From a checkpoint of a small mixture-of-experts model trained on Wikipedia: a shared expert of 192 neurons.
Below are experts of layer 6 (counted from 0) of a mixture-of-experts language model. Rows are named router (the router's row for the expert), down (a neuron's output weights, with its number) and show model dimensions 0-255. Each number is 500 + 40 x the weight over its row's rms, rounded and kept within 0 to 999. Numbers have three digits each.
Before each expert's rows: a language model's description of what the expert responds to. This comes from a sample of Wikipedia text that the model never trained on.

# expert 0
What it handles: First capital-letter pieces of proper names and title words, often after a colon or quote, such as C in Cascade, Th in Thameslink.
router:469508498527576450516521496450516483515527479459454570449517518459479425475523383431505536516495521535437506469510567524572464493486472379488472482491452525471528458520466441469512467482497530495522571580480574576601470494479491481521533483458477463487533484523424565518466534573458522484458515445457436569537525477573454492475519478511461419470515474503502473549510568544493479481474496460525476497490559542542528467480498466551512486562423498510492456512484464499504531552576422480521492538528467578487449488491466501517552497539589531535572425553495506518527449498534563493516474545528442481523502494499443500483474501513538511454553558474523496440535440530504440445486483452477493448434494484504481457540560494525597522496496500506546401526465531584534526490553510
down11:495527499424524417536549478528547483492451533436555493507483515458461508424462476471501542556486490487475541553493564463462441557539504464495534463460487544503464498460506528563466578508390520421517505518513518516465500507503492518497475491502494415446545548482481514506525514534492528519461433496520454525497481448503561566529543504475382453501495442504464463487512444621378470546478549555407485517532447486530521476538480491470489575500531510454532528426513501547543508577516411543493496487517468466512497511513494470503464444540500529475494430485536469489506521495517528472514484503483487486557467614466510460541532555531487504488471559514509526434532574539555500496489499471488543541477578461539498506535498459483509427535470505509548490541535573605424545451497425
down12:494508494548538435467450493505479529493442514562516588566538477521470521523508458547456498489480533501499473562505484497530528516491497472533522526493530523487513504429605576457474583498510533483468519513484537512435502555594461478499510449504485428553493495482480604553451549570508455516433474449553512494515444477549513481477468538530538557513509486560539534540578488451472469447511465442522479493530571498475544512425429474519495484482501498519605516509542606450475502454504588456432480557561469498515540470462433418524473434457492478484564491490470523513500528487565566459569442509499514525494480552470459508479485511493476512530465447490486527530440545486495534468564512524486526495487512580494541595490521549512534464542450421512582544553528494479482566452453541
down13:467504492515450519570524450511582476480533514539509486456545526528519461473470501539500450519479570580510539531544496469474440526523499504525512461534514475449489440469475504516516471486533505468432480500458489465525473538445470557461488476520479563509389432452406524459481516503433435482515518474520476515558433476395476542528478500470481539511498472497512493504446525531423526487493470461484516559479497456495447638485470506498516491561456450430528504543473498495472512548521515430535459515467549508543461496463515513408425464497529558514405546550508564497500387456491481527557577543484543545501589465467531478441506538566482443444467495510512492498482550553476455475542482519526503515510497499510486497533406499524524518521512506501491448544550546532498495417606407
down14:512457520522521497562498441482518494484459524542507516508519462457543550510582473461479434554625473497480526515469494520502479483528414461490483489475496596490520522494415535482458524522522549493533550482496532529435467435488471579480434528512483474602430504512560505481479532545478539508383441455518466482505523534524475527506518470534577535524490486502507482533512530470499544444519485498468465468506548521494518522498484516541505582559523580496475519473472479514527582421483410540539534475552595482521556499490497481453434566462479476540504505496411536466581486517499527460468509520461501498554582467423513510532483528425473449473502548518448504485496498471423469562430512483389531526486494471469537448435470425483498475538477523519459480491443488491465422524444454
down15:511496489488477559468501508464551414528541427469537469548491473544477509508504529464530546522537469577492450505468398519553545470457460505562428466435475495557521489564492519526483513513493514487512503501459495460519471465510502515506531496482487516492546526538525540428505482438489480498525503491598556499549481467502535518539508516460466410609479463548502555503506506491586507458424471445501536550547576521454456477548539514449512521479444492534415411407516480496508554472534569476451488615557534526504464440483527493441510492487426500522494468510490473467468489539527470517462500496528601525402530520480494510513459525507458490431553484483479525502466486456432439470591500594498545485469487479503480416420491486474481570526502442496466538471491546573482453515523543
down16:539505465460447484486483517460449507499510493493584449502524501421561494503544504472428503611513509471508475478581456570512435440498490483525522547505499545463450504529515554523477473447486474501513469454534462538486465550573484463520573459547518557509566552501530466500469498477521472512503425492538492498491474516500539526474505493570549600534508469566439612520531535470447497468476487460497502455473478521582456490486529445511558469508441488521476468505491518517484434491490516542506485495561552505523440521520475489496491486523493486487471536499536485396505415525529493531436431476525546505443528463459495519532431482529543478598484518631523481547513557526456456514479497488565520515440486518484570505537453548498498464479532374451476590458562484438415470522524498
down17:510490485557476474538476493483530524559471487511532512464476458463441457485509458487570557509501529516516467570502514439491433509552470485515460551515498480429471476534452503487529512548519412497483490535466533501531558512455493518509499495422500414502514506395480515551494546485490477451494465509497477504494573566513441506504520436543547519430467494496535545481453506531575548488521458288468440507479492480576511544559560495453529475455431485495454542527466535542494464444574488575436480446527564514529552504510490475483366528466538458483473421500550491521475529486507558503478498445485507543630493485459456465486434506503567446514515484537549469506518468499518501474436481493503491505525490489506480536530490500542396498532484546499479488469527496481543463478489542
down18:510518458506534498433476515503535531443437513509532508481518554466512468543439515451508558532528440556537516516525533498448535420527603516514471488561518449497469533442518477500473536572531572469438469509524516462511456466489536556445500540518570499436542507531552564541524437510516457510452456564425506526542502517507469478550507558543590403501508526541464562543557511450540597548541445498519492522404518507483498513547509518551514527536487523522551479488518476570515508519510518532447576521498504446416441502472462514459508510494448479530488475560486496561476516537591509456524490420471489572507453418550441459547533499471503421448483542535467503565520529483482488501463505508463514431539423503497457530496502458384507495530560518515512522466507490433565461517509487
down19:540523446496490565460456546473492549548485486491482477559460443533508549439469545499471488487503562468499504486487538444471483524490462548497504557480509551458452513490528497577465372496533528505471494488500427470574536479465502528497519483498491494406526471498497460511452451500546560516480497439413534506452549472478490542495529433461535466534492557498578486563476542566515547460503519514518401470466465507462464535548456565426527404484488479448537498468519486547448553498476504482442545535499548511532518544513579518587503467470498497540522535476521556500544516467520548437377512498448493506407591476517499475501481475570468454506442528545463517520481456581508497523508485492537479451385465491471458543502492448493460565512536503460503583526483531524569481437519494
down20:528530488570558517543497501490527450553569523436543519549581471551544502492496475409528533445460510456565445472432484509443433496486515447535498595525542479478530417498432438524466510493486442490530478529560471481585459495452527444489460520528542484504509427489547533514489517547486562517513525536422483482489529511491532483509503460512476524449526448496495581520461543430538471493499495485519523497555500539527438507517579433496462456530480567453552494453451538541541524526465500513540508413486495520445502465526480506549503515510475424440554414492473460531408521487524485451575533466480479522448396557535500518443422468550449470476470513558467529598511479445475526505559553508510535436512479521577515499466466487467427469526457444488535490493517527514535508459529514
down21:502449489475463517513467490527481503450557550592458505517496479462493528501412531503498523494475509466537551466418531577439481538562489592516556528497474535525479470479591480520478508489472563468501475459467500576433560438503536548497484515561457459541493591571508479531451579450464504502497438579529503533443471503497436485514556455484502473448530505487538500454520541476581547497432490555471522521549539506479511580556528472505472515521465492481502431544500474504562500524500483474446567483528499406501441448609509448489487478458540391450490540415485558497618449459494510540496493492504564512478596494441495495499526533469503488491475487564506435471480528563453463528486461550497533523460475491464511502450477474493541522528518558454492503495551526486470504478461552
down22:465574516503495525493532433456517485519515484519527534489506488507504495491463478586567498452566549485498523437473428534481548537565443407480483448515523543482495430563558489564511532432425512565519540544574448466439480516506542455474471507537529443387570524566514495582458494470416550439449528469515469410480458449544526517512500509545493484484431566495466404518523513462537465506516486454487459517485450510489489482497493412488544522491487543502515542553477521507506486476479467424432547502449524541472474490496566558495492518535532521458555519455484478503491583560517565551535515466526409506546470423498513521429542501429480522456555548525554492516534499533451472476456482499471515524520569494501487457532534459498565512466513500523504430499520484453522408466515496
down23:483558454515541487456507425537539513515491451510482449508513470474565557520537463484440507453545508507514495491537420499539454452485441447534485545502455558451415457512527507533422515412505444482475501505488527495500554559519516475492541493490447507490472417498465585436561532482490431547470514477452492484502460478504480468496487584438481546454487508546580465479507551472335574548511508534580489487502477464539450465435448534421551453462484434484485457491507474532479503488505470457467571459463518501533448502539493484456517543508551461487545486490494513547461533517421570519468466493516474573447472448506481509517494463531547424499447525571488463582487498539514428462497440470479555557522492489522474504577522503513484532465499459466485486532466584526549440480532531
down24:495457451468511519398543520442495425547453478524459477453477510456556495485490496480492588564480472525511596519483512489522493528481556552442484497439521504515488509508575450514572474487529579486498511481481522479507455496473515443499495477511492471560505561476478446581517530561490527470479469425513453597462574471534489446514482524449477494518431529539531551530502491467547512524527503533498493519498530448493484477604478460476468529469462492527498519459517488487498530416473541486506552486475505447519480467505506546471521510511582501484517511466514475554486499589519450428470559440550439481482537475456453517517531477475478512510578472502456542526550484500589475510561458540514569537525525459539537596463527490526629501461516580493612459512420447446508537469429444
down25:500539501582532515509475486509546516460482534516518550541541455453473435497486420465458578515489517448542465477547528509497510591429497431543461468459500529436498533478510433489539598456515530607514489465506469563494527550430468494469466526519462517535477521547553548488540578523407510505492488508521500482468504496503536582565491460466485470491451566510500447488480460512497496489512538479488525465546448479551528496409523526480479466534551448504530504457498534472503518540507478524555538458519480505517484526530565382492546535578464520571488464450436507486491506548596556493532482513526469476486507521407487477487567561478465463490568502483507514502526437415531549500530499435484489503467521494485563498470522616493479549437531389492513490437479413465512471489482547
down26:466451518493483437484500494520479450486533461487496533498578483434533558525491485518499391455470546480523555478431535478537422536490531540508521494515526520553496530535505453508461438442469494509484469450469474550520464517498481545451398497484535511551436525486541535512549490515528380466509509503491529462489431447537549507505443565504486495526501438460545522528514584534437482533470577560474607567517534544513440461493416498499503479511492464525477543560540502457545497510442461511572542520477576439492495521514515477408478598466525494474484483492492528451549519495397535535470434441473466527426524440508507521430508601459432482400508507509488462505519433460488532521490489444550547451500471478516464472471506567541458509491493474463516507516515508483516512554545542
down27:506463458492499466488471526452569565480494488508468446458494526496571473525482448453500503485485528516516553448592547556536533474506557482478577494514495440546463525501439520447465452455482477509440498516486427455543473474575425565485514462487491520471452443558535551483460464500507561471458477520494496545489526533518502480466466531490466471557439484470534487521503475523573521468478517441597486462455452429505434504433474469509524556501467539522475592413498459567486442492509418486559430528515483549486485583501506572534556506520525452500536499460475480533516525498386494511546530560456493452507538463495480495503516447518439488415499459432487418487502526434587546477562483450536533498499454461521530432508500420452498554546505498517502498539481587512575492496526491
down28:477469567517446483531553452415511464493561488489467552529521509421483456519480415478546440501448507515523510488543494480484496565543491524510469506540484471495532454542535490494507532475498372498517507519512477487500507516552535503520527481524443432455431505548520486472479473507493508501475474511512477533503414519423527572509495508458490531487535563444548515418486524542404578429457499599530439462406492533577450489516540488489454527576466503462499537539547481510540527505515471487482580512456477569506499457558469477458424449474468517490479518555592453463509524430450515551448509503482517581485490479478449495537486428568447513522491511541495525503500431507470446512510511539477479590456491501513546466521480503512563429484465527479429482514389561534497436509441489
down29:492567422477508485556531509554520422494447525542499440488454525472487530514542483484470536481441605466412523529485508490511498480501508450419534520435470519504558524478438526449478510550472504529533521435527530485538523532463496422556491510530531469511463573485429543525488543525490500430540469479532509552513535517496437556515521498479400498487461448516535519474458557498536466499493524486605533483455502535475464558554582536427514564503508553559471473490529429511558485511551468454485434495478466454510478441485457431441505539493471538472501519531527573573522507529508435527534488519575465452512491536515585494528455517528531564498518595469481530520478532517522531517509463525528441533540569542392476528500547477507577483472487484457553526460480477528480513532441607
down30:481471547481434551475526536470514528511461502572548466457487447480536410497553516483582455449490551464524502444387475441457491492575526560517525441508546446470537449524540553471470465493514513529490492526483486476525558514519581514515442540501467532459483499490460496521502497468589538460523527468430535490488502547521537491591427495427471564419457501493432474580530469493517465547466449503455504538456495480504569458518491474547526474480503577504468557574428529520529499499549474523513469507504561483463573509563435480480396526529501480509468484502565486507519542491467483537482540481502444531539507491486476485500475461508506498475469470505548457503458512539492547492503505556483445437502546529457471545503428478545524529551544486466558491357444592476547470444526567
down31:481493451455438528519527448432483526519478524458518478481492518564528458507523562568510457518518488555516453511501527572439474454502468530476512508503526480564531461537491482511524472490462522519515434490439537521534496516492523563469431464544472599404565470547463504475484495498519516490495432501506442435515529570505542492585473527464531495422495535539500524516501510531538465561540521513444438576464546488413495520448470491447482462531483450480504581526617444491557544443502450564399481443618530466494422541462524544433464460516440435501453469580600503521506488474506499464514478488485473502544503546507554532469482448555512563500458516527506536496461516536476571519494519492497517518453499483515533493533511517488530525529416514553447549474540583494506565505490523
down32:515477515476514518443522528481524512509530547524488505469573523562498525538505586495486456511555544585535579464492459460453528514456501489541508428602521514495493554539417502567507506452483557511529473493493488512461541463488485479530527525508465409490523536437538530444491567512517462473477457486482500498482623570505522468537528449507518517495481472492469414456520516491522460510583541417573506492510470509549505519562494569523522553502511539487460467469512382491525501457554482484461514432523558399459508519447484536545431473442473464521505497492489574576506491481620531479469512478479478518500525409483531496449534502495543451502529538562456523510550512520543518526467441517490481567488486500463499509436492455503512389488530428427531457508522453538575511514526547
down33:431505466432529487531528506452539503543499515486483468554460404516450475537460489511431515546467464553532538527476524481462515554486433506553472509461531602494491514481560549524539571491498532508548422522528508457417525514536446589578522600497443533459513512489499536504500491439475524462500516554563528540540529517524455511498504544532488467507473455538466451472549476575381482466456448515548570453446496547562545516530483455455454522457511492532472555462529436425482477477483521533479495527446527505460533548497443508440469461496478537442497497496473474502468572451528495494565498504522486466565530417464437511489500554440435530546565472536427460538527484532464452475535500473512509518571578438509508507485485494435496471460508494554505496544520528477604513524435508
down34:452481420482398522511540515510486537455428505523508471447499477476475510516515453506502606452426542521500491504510508523453490510468498522494544502511529494466509475500529484516520503433506493487526499517467463499588473531491540480577538441529479542512469457394499492490466534516459450508499497495541520510533567535464509516420473485520528502542559483518507428511458483489450519481556475500510419500436468469573464460468452492455478554482460456503424485569462547516526478492534506427491482475537457474464403466496524492536450521466463545579488471496427549535448465471517495505491415476532492482526451508481482466444437488571485440524443438457579498507506540494581515477542474572596413537458523508457434465528496527480485578589558566438484463525516535409508538568554506
down35:505535412431543517502542564454397489509466513480406387528487492516556555450571467543539535509452517481509483422443534544507514521513530428475508447597524446520476493437490528472496530497411423570489554506484510525423547514447493567520502506499484513538461569595516467438514509476512556497479445518492536499496552500492481471501507487505464467516502564468512497506510478431436461499521544564520507540571448450579492527513500526522547489507555529472505502520504505517507470507527539416538526429469535507544492468445527493471475509531476462518475503497518492496496527459487479459560536510529510507525574562554505516475551522545462473533494427463539556500449487423545497512500537561557585476575584504476550461532527546502469428491540591558507450497489455510526521462545538
down36:607478511504486477459498495465488581526502485553421531526523528462459455478463465443452482466436548444422473570527573525424508530531552473532493523572544445456438499446547431530551439505495486530516470559525464528430404480481503481516535549604481470473525476486519565526483504544506494495424468512516502527496521529446528558509498541442501546528506499555512533579539470517506534479453542511453464502535560560523537498467527467490531409502472449519503536501492481487536443408542484514432534525531515510508464482494529493432437395487547494535502467444509411501451496540555531542490486484468560453519580479429537463533458502491523543539523507516539419487512493547516486427508574501480500536493485570479491527524501502478498493576506516462472471460539486477493492519396433
down37:502508523517550477471498483439466450574552533434565544486506552556519497537469478558492544522511521534470504508508594553527487421527501492420515505532449529509510461446566502521529497574537473467492490465425422511571524502526445531493552459479492452480450497488468514559488485562527558474510544570531542463449492506460532489393461504463431462563532504521515552516488489498454499505427469512475510546515431465431527441467522572523534420500446446542509494509540441464548465479564497535535500482547549545420507508534523487504476509558501452463505528469536517493501509441391459541446555513568546489450536521494450507480497488531436488555527506449569510477493454487489436535458515447503481601553482474448549487527465560528546429537494496513557444485521541537507440506463575
down38:531521568490408571469453532464428517539519463455472530506540497515521440504454457546475477485477455559504550423557475514441452536501541507540525501501461516459545518486566464541486473471542424588511492507486557601544512487514509420514491494498506496497441498409547486520455549456558510496595542524547457494464544489540455459581545514468540481507494510456469526491444483498420537506492557551583510458511517436447456564428527511477552544473467483487530440539543522544495485514551520474453516497557446512503546482492558521498508570441552407498536491475487582406453555484533474544509476474470512494493497512488497479538465525546412515491566493589506566479501544460472498511439470575517571486533504460491436498474471493527484492511519483560461536484485462478446510506464571
down39:494577473534510498547473496503448485489499485465535522501499491498537527555493484414567467434439508559461482539551493478533483511534531522489554468467488528442459432557475548489494486468413508494550530575471454484526526545507466515544486563463463474511478479491449516595514480438444502492510505498514486446451484466550454496514453492504462478485435551535520503527421463461482520548571574452400528445535471410461512505542504548517554490454448508505579561436418489478418447488582426520478530514512497438446450465524536497477497505514553511531483485473494527510536536541449522560435464509543424585528449482527404486450528430450505431514567472468511506466520504516467526449560549498501569525521493551497442524518454485517506496547496466449490448465478527586526491448551521
down40:487497495561481495521542475531478544432545400443469475575451467429489513521448506428486531511525398493493514462395489521545511524428482479508444444499435447509514494491449532492492453437585438437541437564536467514483448526509505502438555457448507567530525506506498502441519532529567472510503444456566502445513425489447473490454598477512510469560518459498481480477529494472481473488480497569547479554509536498515498544501516505585545465409473529519545513496424577516607434516526483459522531488477385545485497442493553467486455487545505528496526503492442510435520480477464593466461489500557458524518533544506521497560515502474582487485527570482479439478498409480501532513485479456533505526429527555529494493469489528441483484526506492511523487508466504536527482543556505
down41:505522504493480475595538465513517568577512472510494497505530514490457524509543479495515506485481536465521521482595508519422559543487554447549505603530447486562481504485471500518464595573583502572432513481485535515527470488466496474508599506436490459535430503461501552432507501490492534534522532502462473486450466442551439462544486458413501501502519488464443502498500532446563504610503435461491539523451505435586497523514504457481479519527574551436521551418491517511566520548527491485493526531433490475561488524450564507592502485543548526525473414559505516516503516527502506539452498523511489488472481535500529523578550528502470508429462494455537513504468533477559444448537457451494445434475520499476504477595476493525425492526533547515478554507526548553535515463416494
down42:556528405468449509457508503504451531550545553472487518494495550452526532470566524548519452458502477482567529491501490466526404536483622514534427519480486455491462447478548514546489541442505554529572488494562497458478465504489536463536428482519466530452550525415473551492520515461492425503492547460512500552573519451486486494444508483466492513517412506497523446455448484450544492489573527521514491408398501551518568499590501493520463479495501548524509522479560530440515549484489567525437548444547530545488460445490546429457431551524512555530462546477551440543510519484490533533539533490585538569525544473483454517527452584493535512545429505481554476527457534489506523473566496532508441489599493518495508486493533490515472483472537473557516514448482559491466530537507478
down43:471520521532491518486519436582553530483515489500493516528534499465501472553401490558522534510554402493531445496527489458507483513523401508437517481538571522517535528508523576444493485552492529493540541512516493463504453393472505502475540474504523538431511452441473469506449477556536492571499537513510569509488498435475480510441458529582573550490509507531510485500499447507503483459561510420457441543462479597477509507489508540514551534435449479475481518532503616461480521574440474542498509501522500496487556464409473507478435505524476515429521553527540501496487429489495515492468486535525542501545444519465506471494560455556515534445405637426537486454497580485563530517533525424486531473490459546541504484462559519507495486447469426462508517481575499498486500474508467
down44:495535521517484484490518537580521552510521454535515499522443546501468480470505450495473455536462515548478480482564473464516509548491493493457442506502491560511601505479466525506531507586545474506483510479473479472569535469525408498487538440469470480504530568485519500480573522591534517514446515527395485509508543540466494456484468525507592460537475487545498537509442490510511424494486491484472524478480461555571494442530528531520494519515510473565454472542490568566495489550463489516485446468486564558507493475524551553508500423498536525523543490486527403525503556458547538465513560518454473462457504529550484435460495467466572462535524472433425524527553531541455513462533497481554467451371580509437459472529522487610564483563407505533515402501522483419485523501489541
down45:490527454522485566457497508441479487528466462497434486538448520474556481416518514491483452497506540550485490516561455540489463501525497531575536514445512493522443509485517524476496516505539501486447438422503547531546484477489538503420467458494514527577482515615483510489460542525456491475533447489496418545519559522495561527503521482577460428455511550514498559559537471491431522536494518524536477443522550510416436593419458482588534580509577539483504470545493436538520486535464454460523501487565467489524514547463469547411511471504461454544471495515476521576508471483501444588568524527448490511462506466526530492499525519469545427448516505448568515489497496538479441449444524504476555493490530483555513485515422531467519464505447532594500422533508492525523421507496411
down46:492468485538582459502490525483452475479436504519446532587531570477495460427521466509540497397490525426439511392515450490505510451533473496486434506542515541517581473538480569485395502515564541542515592479529482513560485453449498540514498572533474491510525561532500476467514458514516522500476504486512470495547447482421524528510506544555511498526495466465464517520439429532507482517531492593498479527499479559522472487521521580490487504482470497479504499505476485461429481464520563484517426456561487510522484572469532541466591520492478467485457509498453571520498541496465512521508525605468477522427455578497509449501518522516535545387527510471547506575541529564542553531477474532513496515578545448497473547562520556534587556467450491485513456549457494488530463520561536
down47:499523496443559535502571507478498538484489523439459558544566585469559474514493505502576489465424424465505482544511499479525426430480535577541542506511454494525446579542528506439507503484458580504536473414526539487604450509504518505534525490438462448551434524506465481499531511466508477499483542485573459475440486506517484505531497534508450566510539464487537429442574483470477442444506484573520487485439470415458460488453516521484516542525583473499548544474476527509598513479543472488589481484546425508445520449442500527536546501508524442472513466449509440553540534470521447455583501521489471477532437474484464483509554467486537442588466449465480419513496467472498501442452506454527504513568526518489528437488515504425471496522520450507498496541486538447518456455479500
down48:495433474521592457489542546480511493487543516562473558531503501455521514526498488434602490533432430468525506493528489553533533553447543501362503500454507533496491490589481512465509480503541486504501539513485460487465503463487524514461448498478497476516497553477451500589552484469525491499528518452568524445538479575533415505478424521466563502519535539534429521534526487514505439485447493438524496500479474568528499569498497514475459578511513516519482478462518523552544599520548486489464482481465486448501474427491487476490467421521433523505578507449484486519589436471494493544538582487553464485529509392516497434515492491492543562455575502452404463478520508512565450508500500546531395557534501512554491476498607461533488462472467507552543502514494484530537510456501476
down49:449495458484498544449489559500510505516532452434510446418494463499500504497515510483471470481490508460512520451486451478521603534523515504401488572506449505496549537503517478475546506494539573546490501477477463458495524477605511496467445529432464512529554564517476465545434516549553497589446569515476554518492481437491476439453487537409523490537472514580444408446541528471506556488592523547472493454523534504519497610553556466488405515427462505485502433405500529550454541552469537490541496572516526473508507467462556526518507499453458523508437552469424470519488487412485495554440529497516529508539495515524498566547457493529536465459539453513469570491476534509468531424468468520494480515516477474501468487467441528466492474541572418484514533514466522490566476507517497
down50:451442510529541491523508469463470478521529563514484516508502490482463505499425450471584574449471464472455512460533470473500540506508486546546502509505461466514482516474483531503384525581546471582443475509542526497442545453382487492469530508485447452567518494509474545469497531456475456515459484479495506580524524447499491484507496482512454488506537525548568551460508557513522481592529484474472513472421511499552565489518484511494537520537483532500538489485508448538493477480594495617553405391513522516517520496494466541448526508475390556523558526525587530526476438526520483505557505539525472531496535513508450503539533498472506526521544489515490459496553484487482461465505479476503466465484445481451520588474476551566524489519498444491609584428573507481466567468403500
down51:497464533474540524522493499446562512553457494535516478538519571509459524543423483490549502484510541487497499494486559476542464511479581480516491463468513536468473455437493514508425493516481474452496432507462499476458541504538454442531513519438441460489526465506539499485536511447570512507454433490524459434536431411538471475528554506508452454506464610513473498454556528449464480488478500582457478486402457487506551493525577497524461483474505502478492494486491553543487539478443542530489461495489583375505505535444534514560549494532489490540522501460580544528467492478494534487548507463481537428459490518492553544493593517502503474470442573463536498488559563450449504533473472562420458536474478441496599544482434557414491444514487529522506460536490489410410524509468542
down52:487484500527529493454426522492525498563488525482579538466540545481556537476497533555498534529556463476555496469472497536457535499490548410481503562495428485433507476497540490462517457497396470478468549515559380464494470496463578442462450537497475517468458549475468497515515513490541495493497511561482466478470521429544505537478548563494457515524563519493484549560480577473382487506512495542568556495504500523486479544421541497432492547533491508481550488508483486492553543422484420509540516503502565513503446469534526459511481534445528450509547549525530496521565486452499487598554499439454576485560484476530481568498473527495491614417530471499579526544488447495488548485552457555437510510520558500519496520464492461546497464568526476464487537553597511461543500525488527
down53:462547503483490524566558492540497478495489519495468448557499529518509552538519538561508509433432445465503501518396538533479436410525519505530493505532506557564457444502572513503434497446540496515498511462503541450447538493454491521503517505458450560525458447435574512451543421507411506466581497503482471399515444491479478520521502496443490503516463413488517488509567437405497479452471503520503585522536474533409472519498481480509537437492459477454580460521512525523525479531433520428530454511490498547454508505502492483491484531461515519478474562573440455452517553439413422479454528578464512479514458500523500498574441465499539483456481500548519518487557526530536514526466592474520596460482480526487529454424481447498451520455432488465504487530492515481459538525490469
down54:542465547502483492512511455550468568508490529549560471516489484515498532483498526445515546488531464527565522513525490497523460538490513515481582508580521552535564554514488571502505429484494485526385469544432461451466460575442514478494556489510519529439481461561480447475544571470473438523542586581487417432513495501521528478561473550512554530498493494496533561508556504438516510471499498527483524520422511476499425545511498578496563569485529554487499503451499473479490491496487459447509560479526571470457429589502502493517479523501437489484593555480534491462491557460471515529480516386505509482488546505467583575502480423498544472497480553552508450595438481452514472485515508556441546533449516524529573521518494475470542463552480447532456482516498484536557488566537472
down55:476522442518508511445462549476539531452522498481517489485470473501458484507519584459482444506454462500511552437485509431504496512464482506499392481471492493410558522493512525485521515432497535512523517514561477437475575565515437520492436526490472461489454491427440546554512505534443529457483556500498538587515462523559434568537521482480484524468472468527515485404469450504492528491522470523428523529465540567445521537507557528444491512511522440502470528422438441518487560498487543518502486534454444529536490460495543517519478556481593513561484522530456459485527510489553481500494520513515465435520505496455550488471485505457540542518531484500447542528481435494512482468449541443438555511483512490534658493460516432521541447497635476503477517520486432615422488492529509
down56:458539532449538455490474547508516495486503562506446483503599495543475519535511466483558481502516435529529463511497383431491448529542483505532509490540539448442478489516548493516519516515480546495483567473443529475544483500555494498441464536456519487429373524529523561476478502511457488587467576466522495472598512531572489525510478494504610473504428400603459506501488471535510477518507532484501499503529549527524541520474499569528493460504474536502468511514488582556482485533448527471392500496493540473501463527526516406498577462454516458520505521519414465480498500454488473447495500535434531454550431475540476546556534514558480506455486508531480497494467497478511391482448513540464584477518524471479513470524573533523527512540486548590545557482446447518460474455499489
down57:504566521558489528552493479502508518504427526477523479559474521479481544500481529532473460525531538533496497525489454494573561567563468516564585500527511503506513514529498498513482490480518396524504478548487527439486445463528567560428480432500522497506524506522552483495539492551450479379522533445529471495505536484460501531479505449469505563520484574508534565445489468523435536510518521465533467482489522550539569493481567502520492489554460510449559482555504476452556497466514555562524536498444464536484553538507495443510473513524519458514442517557487452529524403540496564464468488535554471440458595404446433547512452489474529498498564502492479500443523462455405473535538491492490449572479572522482502531477541523481505540530508530446389423556442483578537497489513411
down58:510521480529513502483537569425468523541590487455548517511522515446483527553427425497467513452498530457474476484506457482536568568516552483517444478447540576545509473471439566489555538521463493560435578434535512510480474574476550424506596515505476532460508475469466454458563506502487519414530529475511557504522435486510503480503491494464483541532446533534461520480489420491461582516424551524401448506526527455484551518486522524467563511524618474553580513411466436485505487493467545500497548450499488468460566528483477507500467442568498418523500518533531444463542496524476432578528489518472472513472407527454529538522553521484516537466502547506537526445476490506518505505623536446509538450540515469502509494536551527507526489452493494517508438515509472478523516516518483
down59:517461504503438436485473477508463478491550496534490441523517500521510512497485527526517500538410535508445487541431493513494461483571510559479509515522573499445447555489478527511460554477482518430440469504492511533676551534504473412468459580475496478508478501469513487511476478501474504505467514523482538445498457538602463504488586517531471461517488514564488449530459509483523518422526493487498438463417541508455466531492488546589464463415492560518521474486520506487553574520445450528588497559495513498538444540506529518518494517537509608400539484454559526536576561499497493488429546457546509525413476473494512506568465480483468464484498483474478493447466524580488521509495454448492420527471564426537490521544455524528470559471519526437474447472499512489536449510497518
down60:493498463542489503508484493505462473515454488491550511441488474531489528572537470494492460428513451454444445569566469479505500470540578540472447535534498485516480511488486524520490496468514446523488410528497422549464588607455543465567471497510516523582526547496531468501567565572566541493524451515472518482521498564391571443504474524463492505560490473470526487457442478449475480502477581441494453504551527489554540503517558514499529499439500561520559509402472510510451458409466498492571493479519468475502520533526478439518424479479527525480521431534517446540523508463508573435495507496516503491585533516434487518492497513510523487443487517504474533499511511554601511585511490554476563492442509524554511488400443578465474458532500453523450479500445506542535521459441528
down61:464513527441479487473456524461540508430517530484479503457593421441491489468478540481540448540482449502496503512476500532434491483507472522489483524482490456555526498507509477551398504497473511520508532548485472500520482458452486532449570502499416466456505504516573397405516506545428479493544523495522555505506523499455436423534470560463550495475550472496518570502480515479449558512448619548501460484497509429536576534466542479528458502534462418486503452497588551428475517416515473424515463508464568509547494490497521532533498484437556474601490490483560452446451486548541454490489457519489510535498488492475518533542496521480431516502431470530557476482596444478466504566455509513551494507492464514445468512497430483554504532537551576459448454541514434533496549475500535
down62:521536467490489446486589498539512499457450499436519505457554489416460503473512496571500485515490563566563476513538517467455449585526570462516539451501539465515444534438446427426485485486539508501465449455496510480523530537557516548462526526519472493541497453427482505542525480533452418475448494539484500556456535497462508519403550493488499478390463528484598464528488494503393502452474498518490533451526485552474451541499573487566495450528613481538533401471432461482449508489525472445498441534534553523537475485459476420457470530551472518529465488529536460524457532480480516560515502520419516496439570540494518474506570469539535406506484457464478488496485574463458462548450478460567469504493464458493463438526500510528492561483507467519510480527523537516522516523508468
down63:453513438469509489504460541512495514516491441502465530479516491411508486489483500502474564439487541493533429473540482562564575553515497463524511513505485555369535472472469473558449509531506514453550545507508503488485508545464512406469505550493531515460504506489487539506480560506526512532469500506500515486452434519483480463509532519521525512560508486587510458497501480529457581531494481367451454545504602508535578521455504438508482460555478520533525586468518438538495538523516430510573480540539448441553502534514448484504509465517455491556465448486538478468563502480567523502523464497425513504476590477415514442503493463565451512514490461434457504584479493495559492476581512480530446622470577481497441520482498508490578482453552487537510514522532555479559557477484474
down64:460543550483554478512584500476463527505517420524523504508513519491526501549501462476487484476542498459554535460531556488534510517478446454582524549473481522477456448487543545600473490503493534512535494503542496469435460452535485483493439539528465455553482438523493578578462506425467519526480496478500555529510537477537501502377494492495393545492533489558512456480511526502439503533493546422484513479469525490566531479494499492486438570488459511453536500454489534462484371492506475514487521477409453481450474405519528475534581584554483561492521459412451459458495481518457531394483497548481505530519450513423516505476482465507544430468488531465533473486543463472568481449495456447459477567473476490428482418496530494441496436507543491525479447508501524503587488464480522
down65:487480513480535471454511526510434463412508435464543484489515480474507488463546428510502460518456532498520572539469509498477543511485522500502479520482464503557515415475560516517493502477566499534500408545429427495453547470454513503542518547577520460464467551468414508488489466596519537544563448587579405468545496577632535519508509472513532502456509497545514461526481466478575460473434449508513476489532530522537490467531564536533425523503489546503445492482500425509501452449491524476492524494498469511538514409489486522530451520567543459537521487487475450469507498470515513539470505532533490466503510438499450519504485490513468397566543468520583479428429478433527450557510534437506510581501457530560505469472487509495499506524418538517528463514505562383517503476491493